Weights of a small mixture-of-experts language model, trained from scratch on English Wikipedia.
Experts: 128 squared ReLU neurons an expert, a softmax router, a shared expert of 256 neurons.
Below are experts of layer 3 (counted from 0) of a mixture-of-experts language model. Rows are named router (the router's row for the expert), up (a neuron's input weights, with its number) and show model dimensions 64-127. Each number is 128 + 32 x the weight over its row's rms, rounded and kept within 0 to 255. Numbers have three digits each.
Before each expert's rows: "comes after" lists some tokens at least twice as common just before its tokens as in all text. This comes from a sample of Wikipedia text that the model never trained on. Tokens count by the router's weight.

# expert 36
comes after: " in", " has", " had", " with", " have", " for"
router:057140098107099085083145101133129130118072118156133147133113160103150216140123094082070137142089144115102124117133110101125147157111125122123102095137143106165113147087128107136139101150115118
up0:115165092173140204092179159164183159084141109119115195117180162163151126133116124208129134094133198116201103080181152066115143123119130150140115129096159165135121100135155109146150117126106062
up1:166120143119172178153128189125138114086192196155076154110157106113170139147161154148080141108141155168140070094160155144120074143122148133136175076097190096102118086117108169140168074129165183
up2:112097060162075119108109125154096202051116241114156103098145124077121123150120103110116148106123112140121138044109147099158132155122120181106173132098088133099134085129161083136094068096091097
up3:120145074159189153073150157135103146104135117178112165153056117127136118118136119133111153185110062139136209095119147136194202000147147085139076121155093118164119161166149126172116140116071174
up4:134174133142159125116126146106138038101135166187155114144162141150142124165146104140148090157188043110122094134197144121099087164216180080120071091138151146135198115158102161150092117192131136
up5:139124096081134148123140184054097131088090144119045084200087112107114113088150167106127166116112103176139093124119172108082154059127116156143189145099130082130116118147110123108113096117118081
up6:150123104150091143085090101114095156111115165147072105121151170144147140141163125143101127145139136167124082130158112069160099115161191144126104178163114135079097090121131149135134159119141081
up7:075114117147123124084081169133101093143094142136167110142077176133051117152105124138059120116109093138148134153048114137111096148158099112138082100144153059157127164079141067111074185152136143
up8:168133173122195170134173110103124141142142127175101177148157131112109126093133149100193127124109153096169201145135106060160134124173161084138136111108124129074110193154123146114105134061166199
up9:130171153143113140098142145158132161100098070090100133171130079084159174108081103122159135127083076120171097121109142215151072074113131143101102115051102098112137196171136128129080100153107183
up10:133107123109170110136090106142120096147088202162120133106135139227101203071066153135115140121035135118127160084107110138164111183127095104129091118159134144180127107099139114132079121157134184
up11:148123119111128111143103169166156058134093098118165100165168067075121135140152134138128125138146080060107123052122134144130107111152126140153166105094161094072161078100105179158159126209157091
up12:077158058132120147153159163106161087143120098078198103105114158113096108103105147090127107177096165115143146190150159178098167122155157141129172122151189131119160157108110163067160106087204090
up13:099117110109148130145126182096144091115120121211144163185150118150080151052133135056102135096057098119163105110084129095154161137133141071074163094151163125158110143127190152105127153097146115
up14:151074149133114097118125121095069159115145119144126155127148127179095122206234111175099150142075112143116155114118140122044092097146175074188091116087086120161161147091138151083149157147208070
up15:092139098149107091095150119136061090138086178134149149193145133142145153132142098113078140112116050093119220167119142153146174177156140173114143132167155091123136154080154179062049053068137165
up16:172101080132144113122137140076123123159140107205114132135173138151155151154113088172165109087134101103167115163184169158139107178125104146108120124127125120100145171093156125121148143131154154
up17:107134161094140151146116180138118132148129065066177118120072157097116138148061080124126078110164185174128159004095148098133131114129069136117096135124122105154138157153124112143132121100177138
up18:149130065127100118101106151074187113114089060129128133136090152129102158123110171065094138126124140157141120139155120112143153158163134157113175079133107111085151096092144124089129136143150137
up19:103136147162128219172122187109171119142130114122143161091120143104127109128144163119135098154123084177174125103091145116117117147118121127154095096113109114154119137085133109102066215129117149
up20:094133114174110210109171087126070081133153108156067098098150136145079100086123095094110129104093139138119142151064158189153153135155157117120238166149124144103151140102158140066125141108147106
up21:201121072151131131098123144111115095132112110166131084166082136038108150151123093187098166152087209163105070173119156120169130138162128179120050118138084146100160133137096111021146116152119195
up22:104134115114175140131118145115159087110136131078170114127097131077123094128182105172124105171086188155081098185121068112114129167097151119099134150103163116152142119168143121100073161143138134
up23:125093075133095151106072057173070088176120053115120143156109129187054136147133098100152166128100166162124160121049098164107154082176230088133152125165083156080099102097090148079110140103118118
up24:107150054100162151151149174036136122141141165098145150113168124154148104186072184122109124120142119182135168134214129169161122086148135160147162130065144165114118102100143156088149152185162093
up25:071116108148093134183165131108114169079141124143110052122145172114072046142134123111157115091076160143127081131164153170152147086162177139143116116096145123133079128152187122101095147104080171
up26:151055200114162139175101136104066112110118099172175142094094075093122158139164080131132146108141091111122150146165097153096131105156125133079145174134119166080172166144177117091162135088152130
up27:112196140148092178090104171071155108112108156140145157118128102121094145127118100103162110191126073179095086107090168143142122115106150155093120107184114132087104077112152086141068116166117178
up28:139101141106144121174119085133139142110076108086186146099097139081124165094164081209093122147100147173123106139104157097171105166111140110087095160104135088168158103143117126085161133167121177
up29:170130177106145152138146122152085116172137173149162125163126067097112139169085183126120093085160144171128136152171207129131116132156161168126102136151193183119209159064127128099122184092111107
up30:156090133122110075123172128115112161101132105095131121150086127129134155091153086146068097083117119145202123148148080150097168105194113139101160155047116097113108191133122190103090100106125116
up31:104091149146156153155094182107114213144093120093178094124068074133093172116187151135204163122111144121145142134209095108107141099110176127082119143094148150152202055161088158100097128175150121
up32:138142122119151126095194126104144065160128102140117099128100163092105172115106171109145068149155149097217169117105084168108126147161125126141200117114129148140155178108151153140117136145198112
up33:149147136123159143060146148115154086072141096141121138139166112208160151089148113131100127091107150111127124142118203140121125218160125181169042099123094081135140083115116138134136077103051095
up34:173113142193139096145112125098128156182097101070135145226180109138130121126140154162104100139149076164200141109180106107108094128197144127125130129124039135095163166136134190090147152170111112
up35:096124201145118095112189115121133139175137182098088157137173056116111157082166069163141186160082103132102147135167182083128131049202089137150071128150122141164126141098100160147103154181149139
up36:094092123141150143088105167127175138089126056138132128118178088187081148185164179148107119097161117088129129096085125135120124186197166145128144061119116099147089139158153119146131118173126128
up37:087140156126157133122131104090095107138100126181100112125140185074136132121118106225148087110043073104114100139125124179133121140151162096123194183159087071141111118135148156213165107111066199
up38:118170095154119153106181102113120133103149107123169130149134178162184090167072107173139117135163080085118138117099092158102170163145142106143047123043109176154100145205103187202079128163103165
up39:168189122120117131159092156089140138120154117142091106117144206114157155124143163131105117160157151154112150115195143109099094129122150143121136193131130147136071096152162080176090157172151118
up40:115052137149158103121155118100103165091135127107153121117156153075130092114111101122156142093190089070158134137078100101118095158185104134108152185118093146173149127150108127064125081126125105
up41:090181129153123112199163159133087175177108143151125118144152153148162160119102105180105100115070151142139094114124158145136130115152168160113106150114129078114090098105151113083133134132152148
up42:126108110107170117124099116136123126088144084144191122156163154147115185075157129137150129156106126189131111171159129098169101116121153150140142117126118076090075182139167085133155181102101200
up43:124136160114170129164157107103114206156146178102098194133145107181153162119120083178192139107123085085139130117173128200144117061142188099092165063133111073156099093152106079093091114212090138
up44:135139097138135088174064138149135183153117144117114076067085170145128120149166156100154134111109108067163127150181149148149136049093157093099081123114112141077167130191108107139129137120124204
up45:152110095208159128077088175081127134161084114198125129123181065125112144133187112142092162124148071086104175093112085101144082161167102109158110110076087070048121167142143178108116148122130133
up46:100137054086112166145119128099131143118090152152133112138135154161125116115093112151110152134160151082110134085146135188122120157085147175139112150130128172114135045233120107098043121133119125
up47:143080149120141105068093100076118081132033093145099139113087109136131146185113104152133099144100188160169079080080170077106139064127170098064180108080094189104185158123134122093118168146185120
up48:083147120118151095102083124125159115169165114096176167133147065124132149123105142146102125154104169088116140089091143167155125102096147107140122113156099106107185117142166142145127090151174120
up49:132075064107135149106124111007114142085138160117115121154115142120082159126086081152148151075071161164095125146088158114136159111125149171084164081071136136154156094127142164148094152107123153
up50:126118196179082123107151101087174138102136125101152119102110143048110087132129139126146131140109082075168125067147174149185121171085122112138058137127141103109168091114163121147188238125136116
up51:153103091158085101125134100114075150107136172094128203052205166164103105171111096118129156118172116163157171165109113183160129135160089188180205166032108140136189156103119142131146133120155122
up52:151137134087108122199189144115105169143101073093120090111123155096122145089155183157134109168053150108121104127116182162164132125099119165098124124151081076109096105123111157134146161097190129
up53:142198106132184102176134171136114166148136075192105119129138090156173150146123103177117110138216096112127129127131144118076175118141185097114081136190109164085164098117105140210093154155097107
up54:102123137094112148154172189079131126143172088137158094151162169060134093199140115167158156114133121069111072161118090167152072129128051106103101175142128121061098110062166175134135108096100130
up55:119099179151119112159155109146132168044081061154142174140158100117118117110130098088101101116137102132143151103119170133174158118168169145107164163079124094150080089119118112164095098126128076
up56:119101183113119087168133150165134097169213131170138128166166130190136089113096145123162123101108126141143113098128087105087097033090095090194167076128180129166178117106129129141064153077154074
up57:169058116107104126192071159114102093172150186120140055162137098125146157119146119095109069159130154115147096180164133136168141010066126155117099146175124095109149133183093114148178137138147209
up58:113159110140101147143119126100106122176166111135134078126094099094155071166068151131105092119121125101150226079176173143115132108073095174093060121182146093127120099142096124142169179064107153
up59:131121109148113146164129096176119124074058111139124167119108083145148103074140160121153130143133095144142137087199112064150138119119122165140117087138144123167126154172121054112145058130153079
up60:114126104155084125192126174159161094129154114103126182083151109141133086100114151160172158143222132158170134141084133175118099159152095086195100121074128108079211092087103134154096124091085221
up61:160121131137134146125146156145163134133192176132136102143140140135099115134109117104152164145178199163134157127155131121123092201098146139158122142110149158112101144158142080035136120186090216
up62:177124098139107134153076124194068141134117156154152145197093144128052131154075112156110160149163105148156164111117135170151131086170154139142169160076070070130112131205133089057130135156142139
up63:114142146101196165130127117120116080170078093152116125129126197105111147103129166119131120163076118219099165086143127135173084114127103147181139169136093119150102122146175124091104129101159188
up64:089165076186148161121072151130060172156113198148123145099154147169029140127090189101113085137105138157126106149121145099087152109073151147132158124159139135144082118097106146096144089150150166
up65:117082141183148157091149145115133147164119137141111072119095159131122121120143174129114130153111121165149201131112168093086165132175140146114140124136092136146171108146072126055096127095145137
up66:144162147143135155118098131110153126096093124140106146074080120121131119115119167190108127111091227129138110056124126100124140135074104118095105052066106155137118083176133138144071140129159162

# expert 25
comes after: " (", ".", " |", "-", "|", ":"
router:085128140150166197113105169144154124116168147087090165100136105159091084150163139171142077153134151114126146165088135160124061099086141179121057120221108167147147107150176105162089093092081111
up0:101121078141097136103092170098123118125118139146064148097149138164157136140071135095168120169044126140146138120123106109082078079148127181157154190132100153099170111121157132027101151117121153
up1:134108141137102154099119143130115083122143113166105145144125094126113164143159150094139122152075126117099148115131099106125201120178106150113169182068178137160137196130140070136156188141142138
up2:138087070133083174161208135119147153110027103072170119196092146101085061118135161129157171095102113154101170095128081113099140132106167149075098101110129168109132106095061137126114134116193184
up3:133149115156152100154129173082103187095128159141155100122133135191134113118146110169132087160193064131104111133156172101156154086199162080125097097129215151160153128108113172074128098084132096
up4:132188101137115100157083098103176145108080104103136159136143139131169177092147139104085094147178104128118133088160068082086100130146126115155099161113165133178198079089117135095157102117155122
up5:167164152046144128127160119160146077123062082159145146123085133168139123105113117136109155074086084194176079082097155124090177126133097135092119106083130128112105139126075131138150119147167154
up6:104149081095159105135114115134080128153052092147112167154163153133188125128152139128136071084083139111091140137097067167102175085159146148082080071139107140108130106101149127116150113108143055
up7:159095078196151122171138170108148128086121181181172127078083108146182095076119102129141080133065148145131120139148109039109150171099123121078096104161113104171135099126137149061127108158180132
up8:103131112104134130179139117112143093137045133114099145105150087066100141151132078088148159153174123109118145147118145118110097180129131183112167177083113104091083154132099142126129126160128108
up9:153164129105095125166178111057172108193110168114124114157075172132110069133143109080116101090141076166133163103166126122074102070114169093120157084106123153115145105143071141099196131109159125
up10:148100139087127132129121190098158110143127122167163121119129126103159138119072123079132170119047126132177154140192155090146145133112083132185113107164087111149176188118149158123088164108120077
up11:119063122158146135115149150083145136153127129097126104157137180009108086154153092104158143154152142150111126143118069113120189145132134100115177176170151140090166095137172101087145180132138056
up12:136123085170115117119104149105131165119136168139133102136149146163102165101138115128106111136112050142088140116143099117099197067246118144126118125122116117160160051097131193122165166132144104
up13:175113112132125108087115105109113079136108111136111116073117134100104195147104110098137201096103125157097190125127180171161112158177159141091089150082108107104110136136160128075121120121161098
up14:093148134080138106151185084152092135141160096150066115131127095100142106125134074123131099159149114142141111076155181125141134112078109149103138123118154118162124105130027126170154072166057133
up15:104139131149098121177166128170086100132103144167142112091143085156129130138082136124137121145103061085179075079082140170122137089081139122107117068143161106107166117111159124117156092187192125
up16:140182130083138098118109160150179110177158152126092086105138114116093147144150103128127126126150132148145091156138081149173150106175132121144180091128143146111171133055144168123153188096183081
up17:170158161135174086118092088106124106107118138132148156104153097147162140200081119095220111110125152083108158115140138135106156106144170102175067105147101126135132084152085133194092180140176125
up18:135151135124116130075151082083098175136104130128163119099196121139143108108143150091119165081117187131157116138144190088115139092177094064065118102127118175132127142114096123100145103138162113
up19:086158137120121079182119155171123081159103096148135140114074104106094159139145106155119101151103108067090114148105128129123152157126160123095150097127174099110093148090145106054134096145139143
up20:092159160111029106162096148111098135135108170122126094087097167096153106127091195173090098152144078152104109157087130162073154053141107128094137123114108106122148123163148176124168116153166108
up21:097115087171058153152166153144107159168090159168138133123099107123163054152084159101099122112098128124184163105117120175118125102173135173147132159135141114086184190135206156126185082091154156
up22:125123149096077133186112097116149137152138146117111149168117162153065093132122079128132117144086096207147102103097141085142158128124177100189190158103168195116141120116081141096117080121183129
up23:140134107113159140164100153069082117162123201131083074093079156135095148148132117083105150074133120216152126102134164134112116113112108138125139058072076145146170220075123120171092115136114093
up24:153095078121156104071198168087116098160132116155101158158165141145159132056132095175140126108128126136182164138140164070113112134166110140198134120169143098136155149128108146119122203146127109
up25:097180080207151125197102139102077083135120136163118050128046114118124142093152151114105148094129132093187096087129140124113129113123151106115096149074088109154117133120167165114083143138098090
up26:096164104096159107122113119174098038108028103129107151099129135100123113094137119186125109132139109156074173150129115051090160158111144133136170110096146115067125094099121111117061079135183136
up27:142161075088162135103161151131142104200184192085089135172148087116204149084124191148140109177166055164172139110177165122158147123117133097172101126142119099071095138137148114145197104145115162
up28:194114107089128115140130074124098109129157177157133141099131145219062074092089129167179151155157114135150160127153175073109143117091086157185090097119126140074108183145107114135132143158159084
up29:098164099136155133109127172135109121184130125171127106150123156090165137066093091123131158191133156131141162079102156102136152138172153076139073140122141119102164135139116068115114127160149111
up30:109161147143086107123109092144107135163145147059120139125154061104194134151109157065127107140136087128132072109147190143148127066158169123198138128138094119122083079120121146119148108132103153
up31:159133099121092076078110150133150091092120098168110079124130118124112070064111123082085118075061110152132154073128137117096150090101092110112149086118144097169105142143132155071097137151139156
up32:135169157108070075133149091157117124116083086127129114124158079107197088127157079096101113094111134171137129065115145111136132120118115161194130152090096144154161154157008137116102112067095082
up33:120149106155125135137126092134137102143088159140232114053070135152152102128071131092085092129111080203180100115131143062122168181096123164117119138109076126113141171132081179118142116156192192
up34:152139110121108159136133107186107103090090181118130122148102133142142116129118138078155134127163103136183098065130100074133165108060095127060143150112173127148128143141138139114135144105204147
up35:214149087089108025143080152086076147165144110141112096106130111104093112102097177129123108120078142121177122131111098152094186073121080126089151107081130108072136128082152120134152172112120101
up36:132198119142146080154182145140067140113155062165123141176107120100129149129165141106050082136048095111061123110170089122117131170165123135174101138099135129128161116107128161071110185142090134
up37:082117112110117084141171108068155147127133125131107148108167156128093145119151084038179118123122113161158097123241113118128188120109100094143175139153141114124134146104140103132066135129139127
up38:109073095096148153153107118080099084167110189149134045124082133127187138133069091160124113172130133108155153120132150070108152148060082162121165117132154146174153187116112131134088130099141111
up39:155129108035115145118183149105127138141103165122146126176165147125170117111096086145122149154133186165178144110140122127068116110125107101135133103134119111111191115170079039123101155120109162
up40:191166162109085117179087090142127071137063161122184162065089140136140121134078114112074128122159114123124150116145171105090133112094064182099122087103156107065092125134111151116095118129086207
up41:156157103057199112170099117138095167128131135138131075090109095179169155077102097123169112098144102149197096146207068076123122155100133087176173109153082093152168172123156134145134085176138115
up42:118113102116175104150142139076094186104132167156116095097117099113138130115117071085134109137102059132106163113127102151046186130110110183083065157134108100115109107088112131127166112106117179
up43:150142113099150117131121098153155147110164112108134048137148136079182185134133102180115179173164098148088121138150130137055107123142125147155131127127092147101104130103132174098171169108206155
up44:108104168148084096104142115140080133176155083119156067105114120158159087075130098136131167123110135085186148140137067135064106133122167120155131151157127131100125147104142180111105162132102101
up45:112098106138043128143096149123103126151026167088124112119146120147150124077086122156139157129091128111143110062204149096120151129156130137097131170090099120132133126122040168072132115194176092
up46:092137110137152128158124155069084104099072191102163075108140133140136119086089128105123095098073144190133184095149127091137106092133167134124157137058147110150164125098118067101138132139155161
up47:143184168180128152183094155122073149169100134099120136099109176108107101150149081121125137065093132087083114094184165119135141107200090156117110088144143146134149135100138105095128147126099158
up48:139106135153128110095134176157112102084143170173107084157138123097135111148071105076170100084034080147169177136138097151104173106127100137094137165109161120122153145167078091118191172157133154
up49:103164111161111119117120119099146121167070133122187054063116079100126092132151095117153144126151156169116156046181087104162173097112153107098096144095041119124132097166121121076111173153112118
up50:166169152092119092145137141086157137151132095141064145120143097126088123094155174110106135088123083163108132115201096174112163138140108127109137116145150137137147100087131127130133140101085130
up51:105099178170110139140145157072069109173101144146174144106045141079133102111138081180076150146111132165118128108125138066111114140138115137119083143113101123082150132114140175079079173190109122
up52:150197088051161186112153081137124119145169128135173067126145077143135113112075063063165105085114133105113119148137091100092108141129110062111132094070097106112110065083113141077142102134149143
up53:134119139059139091122155168140148108151130108161102103150135142095113092137120080129049136079122133117118151117129087156161153122177120126155137135094130116079096178160129129131181170152145101
up54:128154110098067146111126129118155134173126218085153148120139113106139131089100074127103127145073127179102085057170121045112137093168107109142170090100114140106200112105090128124144136087171187
up55:141120154117127093093104139145109081137095133144173098047144165051148106146071123136091113122127156132097182094165107120096160140098117162132154161053170159043103114112116131042126155115061147
up56:087158117125080081146118168161111152113035097191082132137121116145208064150120093165134115152105163159120160104102116143104117085184145161181118125106104151146163111127146204131105140120115103
up57:143124121076131118119142114137113121098169116138199078076121070091084163110097114131110104172078225077064145119130113113114113113106127099104127163125082142087137154087137058145154151132116054
up58:138166105123124093154112122141110108110138173130149099100108128151172136077157160139068141087086153150177108108130162159118129168102129107080086153107070060093130104143105105146073147111127115
up59:128175114123170070122126118176116125153114128158127133151160093159099113148113151190169128068111158129161144163122145087140131113131129134175146184073057141104124178148093119151168176192077178
up60:080154155139143153143103119087139075131152177146119125146132126085104115156149098106177101102125122156152126095161139174146144090134084134137145091148136168057155133036094129120146106124158104
up61:129154113164122166153100103136076111109158093178141150152102159149157117129101071139157158132123103122119124128140130084111170138160072138120136114115097124090084233138107156153094166116073139
up62:105135111132200119142119107148131100173112222124154130126173178081189116140105138151162107157108110137146123135151093169128168093053153125138127097123097132157121131152155104138126106171154135
up63:163098096120114133103121164129133018141080116144108104098099145144132078137098127118096117132123084121126114121105131114127153085128142114106099128097113138090105154109142144171145154101170172
up64:149159149151117151091143111086144131124092163130125130070067138046172129142082096079144208169142127115158084114130112121168131120100102107077122085145092128095118149123115150097128084083139176
up65:159121130065142080151144131110149169163112168119106123093147124166177139117126182150137078092111091191109123115133093105119131134227146076092141121087111148122175135126093148159225197177155130
up66:102103076067105084137068073168118139139130076110138095092095173200189174094170096121151127123086129133193135107135219094130098124144135132117064177104121166156154188094091144173141155158154092

# expert 2
comes after: " \"", ",", ":", "-", " (", " of"
router:068102149147134179120099123158140110088170120052115156121127127155115134119186161128190127128163149127147091149092174116184081116154153151157096177201117074111093097134173106209091114138110128
up0:118157119140151083081155099110101089145107100154138124138121097117047130148155093112127138137089071096154148150142147156174175133121142171098225132106134126157143083146105112108088075144113061
up1:131132104103146137078155120088174087131098117165106104146105108137107083144140115073054122144141112124150127169060150141127140101067152092081144167134155119149144097135101143136117121128081164
up2:102140076144109095128082090133148151157114167094151101149079141093115105117065095158153096142075141113118190079178167131102186137124140132101109159154106178009171120132124070105131084127134156
up3:114138165147111081115120104159159117088118100136060112071105088043084122167091093128114104174095090146112179126113080168130129142112099129127121138163160169147170182113133122109171142137144135
up4:136176174093180147134159119134113079122103166137162153138114149139149079156095131080076153095149172132137105122150167100073143129123136106144152092121133118149128106088148102113116123087099104
up5:127095144096123118135123160082104178129116126095187175157092114146131120093154126109163133166154074157124106114165093149202135097061114127125088133143089100193174103152134172111142131210123135
up6:148101127099151129170086147071089156125092084182134123081137161040164112161088111082120166162162120128117205134166098121124192167116109065171122156125124111143166187124062125155115162085104123
up7:121156110109099077062141149072160103175097081120092076162144064115117171147127149164067180087108115103116134103166143101102163166126096122102109123139142153176107184135073161047090154115077126
up8:095144121168174130184083149137128178112137105129119139141195138132163087137099084114109127106195049119153184113198083132094083107132132111184118136147124040117183147120115118129116159082126146
up9:165119106153129115104141110095131132145043092120103145112105075143127132168148122178142131104154119133091175162125173125118119127136121143134126120172149076126173100138130133099072123169161084
up10:152141098126124138221117104096151146132132145127140106113123104084119102125052079168147082166082078067105199138172097140125215086129136123129130064100087074088130071123082102128160120137105178
up11:131124161098149127145188115136167041161107120127136146182105163122157084149095164079163143109099069136174134118112219142088134132122143107143166150146158150104097039130069072119137096139155106
up12:099157168116189144185127149146120183159140151151103162135125085133135148090102117111127097172159159145104157125149154149102136196075124121138096129129154182157106164067153166094179119150156097
up13:188165133066158117163150124097125106144152170158108062123167118102109210146085107101084100150131118100171119103151120136100182085046085127180157087109180119124183152121114109141141060126169155
up14:192103167134154108082151136105094108101061092186100148113065143101095136150041152117123146187177131095124115109107099123139192121140117088138130132093121124167150091124129105135130175155111125
up15:100173155118124114106152098163090136176133142136199144141079124103210124088137097117080133177131180147132082040126152083165158101139114149130102089069166144098113065098118125089118153175159097
up16:182112059155143107157133107114184151193148118203167190112141144113148129107063150114124072117109107120166172086133122169143142112152157173143127095123108145115164187123085136146168125159149145
up17:148091120117129031138111137121166104146139154114105184112164090108075155137122083102135097056136126176119162116093140082122143158091130150127106135134118169140094198070099157105132178100158111
up18:153163102092130150112128104123128092166065122114148097113055099115146124146073121151164152071120163104113152103100112087153163135137151124119119076028142110126102090092057154146180159138173161
up19:131156118145070155138206136131148107096162119143182152140206118114131151097132139131088136140105131149122150065149124139097195119142135113134168050147149150087140078106079052105171080143121113
up20:177133098083105098112155165067122186116148127141141093150124125091185196131070104101136152087193123100082151108148141074061151068158066103165144142129178152151128132145078124101093121141101172
up21:150193067131106107159136150085144104151118133167160089113160066106087082140097180095118073097109156157114187151131050137137122105115131095176068139075188097179169193095125079102136109163155088
up22:117142111118141065145098097089072152202086111125099114119110168118143140132126084126099158084182079060135129100149135099096122086120102113149140126069116124190179169104089156141179145138075088
up23:157134166141147108120160079067141112120098126142214118124051114137061117106141073099107122077113093127133159077171122088087131160122103124177152110152153172108126117161161064142061108145103126
up24:176177145118146086153136193159147151132107113140074071113092106158100137130159127129099097113106133073094099096119041120092137165093125125091127146144122167173128147109159121122144123162130142
up25:154131152134134078117125130075122095158104186151178100130108095128114113097120105114157169107124108107114103104163165146211161067121174130118114130141148082135174118096111126106071161093137091
up26:146095117046114103175100145173130153142104184111086147143068149177130098125137125076142103127174149150111129130141174089132178127136072084115183165107137101193102112128104175132228150093086129
up27:169078154109123131115157112132109139143151161134153136095134138132124121111085121139073116077128119135117130129161095082111108175153136144089149164042100133159063106098097126125170099089107103
up28:125144122088141149122094137146077163173132153148135097135081126096158118074113176078142163167114072090160167115140103125138126115095130153134162144148142080198150087132122129158174138169177138
up29:150148143146105106151126168084111095125106149167124146149142144113199121124088110039088145166107184182180086140191080153130160110127176089111196113162131104149109145142165162131099074104109122
up30:088103121120127090115150108070093134114168146098134072137144159130187172126141170126069136096133153071180145161132071094117141138145193079099122114120168149153137089134110134141135158125081135
up31:114141156147073113169125135125110158121125110177195092112121103151105172154113102112111101094097063090137111172166149116065138136151132185200109131123110114119153139101161121138070171175100112
up32:096123106128128108126216093091119138084139124166040157082126059164090094098188136121158134124099089120110166057152110135153144124116145160141142138140120164077125141125111132131108159165135130
up33:186176050112144136185067111123167141145098104129173136137169097163189172088120084146102142164112185152123156130132086122095131119166139114154146107143210105096094142141059126101112132125108115
up34:092172112130132060121092164143058094134144137146161157112120127094176159133101117175074167145100171119107107069116173148168146120176074112153131120140086130156137089135118165118088082142199114
up35:174101109110156140154134139087106080145118116093197072152098100118125106154112157096130104110128105093087116101118132156080095140121160115069177210076152105115097100143173194132134104090117138
up36:144116137148169143115098068152146177100098139145105119072093104121100127120133116151094107155087110133101148129140202127189233157100154080171122100067133141103163089137134096155099108075152120
up37:177122104113155119061118098137141162143120145133103096066165137117080147131106166060130122089157128094162184086107105095160099090095169096185184155102123176171170184112192120153066145154145156
up38:137093133116155156155131149131108128116162162121113171090152133188136095188116114109129104087126126195139150103130075166122144172142108159090172084100151189140136133146066162162230134114115119
up39:106146109099154111124137125136128159167113133112168146088118160151149097084139127116170104168077138156177182126116110116104159128116086135158123141085154177186127144094123157097184134122108146
up40:106167133077119130132152111150150147143164094122106090130090100065086123122080136093160197165115063139092191154102164166150134104090125145113117155121096118135114126099091198162096138154125127
up41:107126142150090144081116093131153096121091086099161082142098125033107100168095097128197178084092158100055149123100134152178169129170119126103089185096166118133086135149127156140096086121111146
up42:141192084173112147163110184129105090130118137123176054130099121100118106101141135145150087140145146106149135144181101138109133151136033124068091112104126121098133159135167092103147076141146180
up43:169133159116193053166184115109116149141151130160123110146139125152092095071058108085085133113143133158044140078165128121132213127130081138111203078119148109159169150115146083086122113109131147
up44:144191128109160119114111164099153104125103144175146090075188115118136098135087105105155173184109085130072115096141158128109141078123175141124136136096152163138114136101118140164150129093153108
up45:146209120119148098179096107174062110174111111134101103123147092109139102079139169106136113097110099134060102089129197129147152105121118125149140086093096140096192149112131120121081173141141156
up46:152145107157139131155131144117181145124082186148098079099085089102134171162087121095093142064141104109116085100112105056057127175089156176172114162106089158154117155121117114130146116082124123
up47:156096090120101154117203204151108090123112108115134086136119098081146079142079162141145098082113137077102173126132144189124157081122131105114156082102146115075135111162177130112130098125138102
up48:099084126124182119100141081137154111135084099119082129124099121075093157095078088122183108069146021142133190135126183144109151098097192143133114132075086153164127090166121084139084120119092139
up49:167154114112140093096174147141115103132116108156101123107153129092094108160172080104086050090087128094107124074142141172142159087164094137120147176127070104152157109127124187124088128125114157
up50:133162173107149135142153068136103129128138082095105136086154080162076127192153153163088143164130064196184103135172179090148188143099121078153169070096101062154147145074082187131111184136078102
up51:124164125120149112168175112121145150135145156177099139089164142166150094170138145121130127143088142099141190171114128185122121205044115160153083045162106119099195129104113127168106103085112130
up52:120109052127157106160096175095082099127081111148154128111186160137118075067133101157127116137128161145163116138126152124076078105097083099088148133090077160172096125098118189130194179118120117
up53:059082112152148133094174060098102116140145151127108194131096117131076103112176101153080131067119084146157139132199174189106182143122111153104174072116191154122187048126124097092118103158114159
up54:095130121084106150070108126135061094133093100086155105163118104066083121142074145114129091128092075125154155143130165190145169121091159108088115157097134149175083103148118183111088106075078124
up55:133186088078110098089117078145139136162163089099108056105151110096121166116076148151110070094110138082182183112080148107083149103099128104166199078090121106161172146113159183167103098158185159
up56:097107101059067149166132152128164145115135121115077143102091155152157106173171105105122095121125173101122156168124125125091128151153150093155095127160158082156173146150150103090165121125121143
up57:103073120118119182095103088120129112170104107160139171111164149085097128164148089128118093138093106158127187146156109135167174129107106139184137143063159158091139131080093121132090158133124107
up58:105090139105120145119135127101103167122165075114114121147173085164179093084083086138147145167143103094142163128115160116096114131123122117097127105159227159132157123112069133137128154135156126
up59:186112154169162113191138087115103115148070132140083123076142110093116129150139091131113113197046092213084121052157100155158149108100162181087090158121187115129144099105147124138095169164143168
up60:151106122115137075068179117116138182173117147126181087121154166069140106160046155120127146079109133108115143150163117141125148165104105084144087128112099099155073112155169096130093145172128133
up61:102128094083159130094088172155176079112143120150170122107174119158169198093071149122074111189166114124113141132168139160111197099082173105117184156092157157121150133130111060134126160127074153
up62:138182157113157141130099100110119176143129248144153119076145116062130061092096138104087128157102084157080172128148106151097138159073137089097194124113122139088152126127134184131119092132108158
up63:117106099195160115107075104133093137161160111116131134104155125134151075128132095105151073094093124137169145171131142151070115149149179174145111133155105157109183208142131163114131190124130128
up64:088170122101090107156099196142128113107140088111128142152124143116122086118132142170080090172163122098118146109104119112093171101101146097077145118121092181087177120131111170131147063138127150
up65:118175167073128132145098120126140135146103164156170076071140103167127096140120163102122084123110151173167178112116119111090132133087137129085141104148144152124140095149084069094153081114179188
up66:141108162136108122114093077173170144104138129143123131115131138149095071144101178070127123147109120147112107115114088115108167140108118160182075119149098099139089136099138098112174119118127100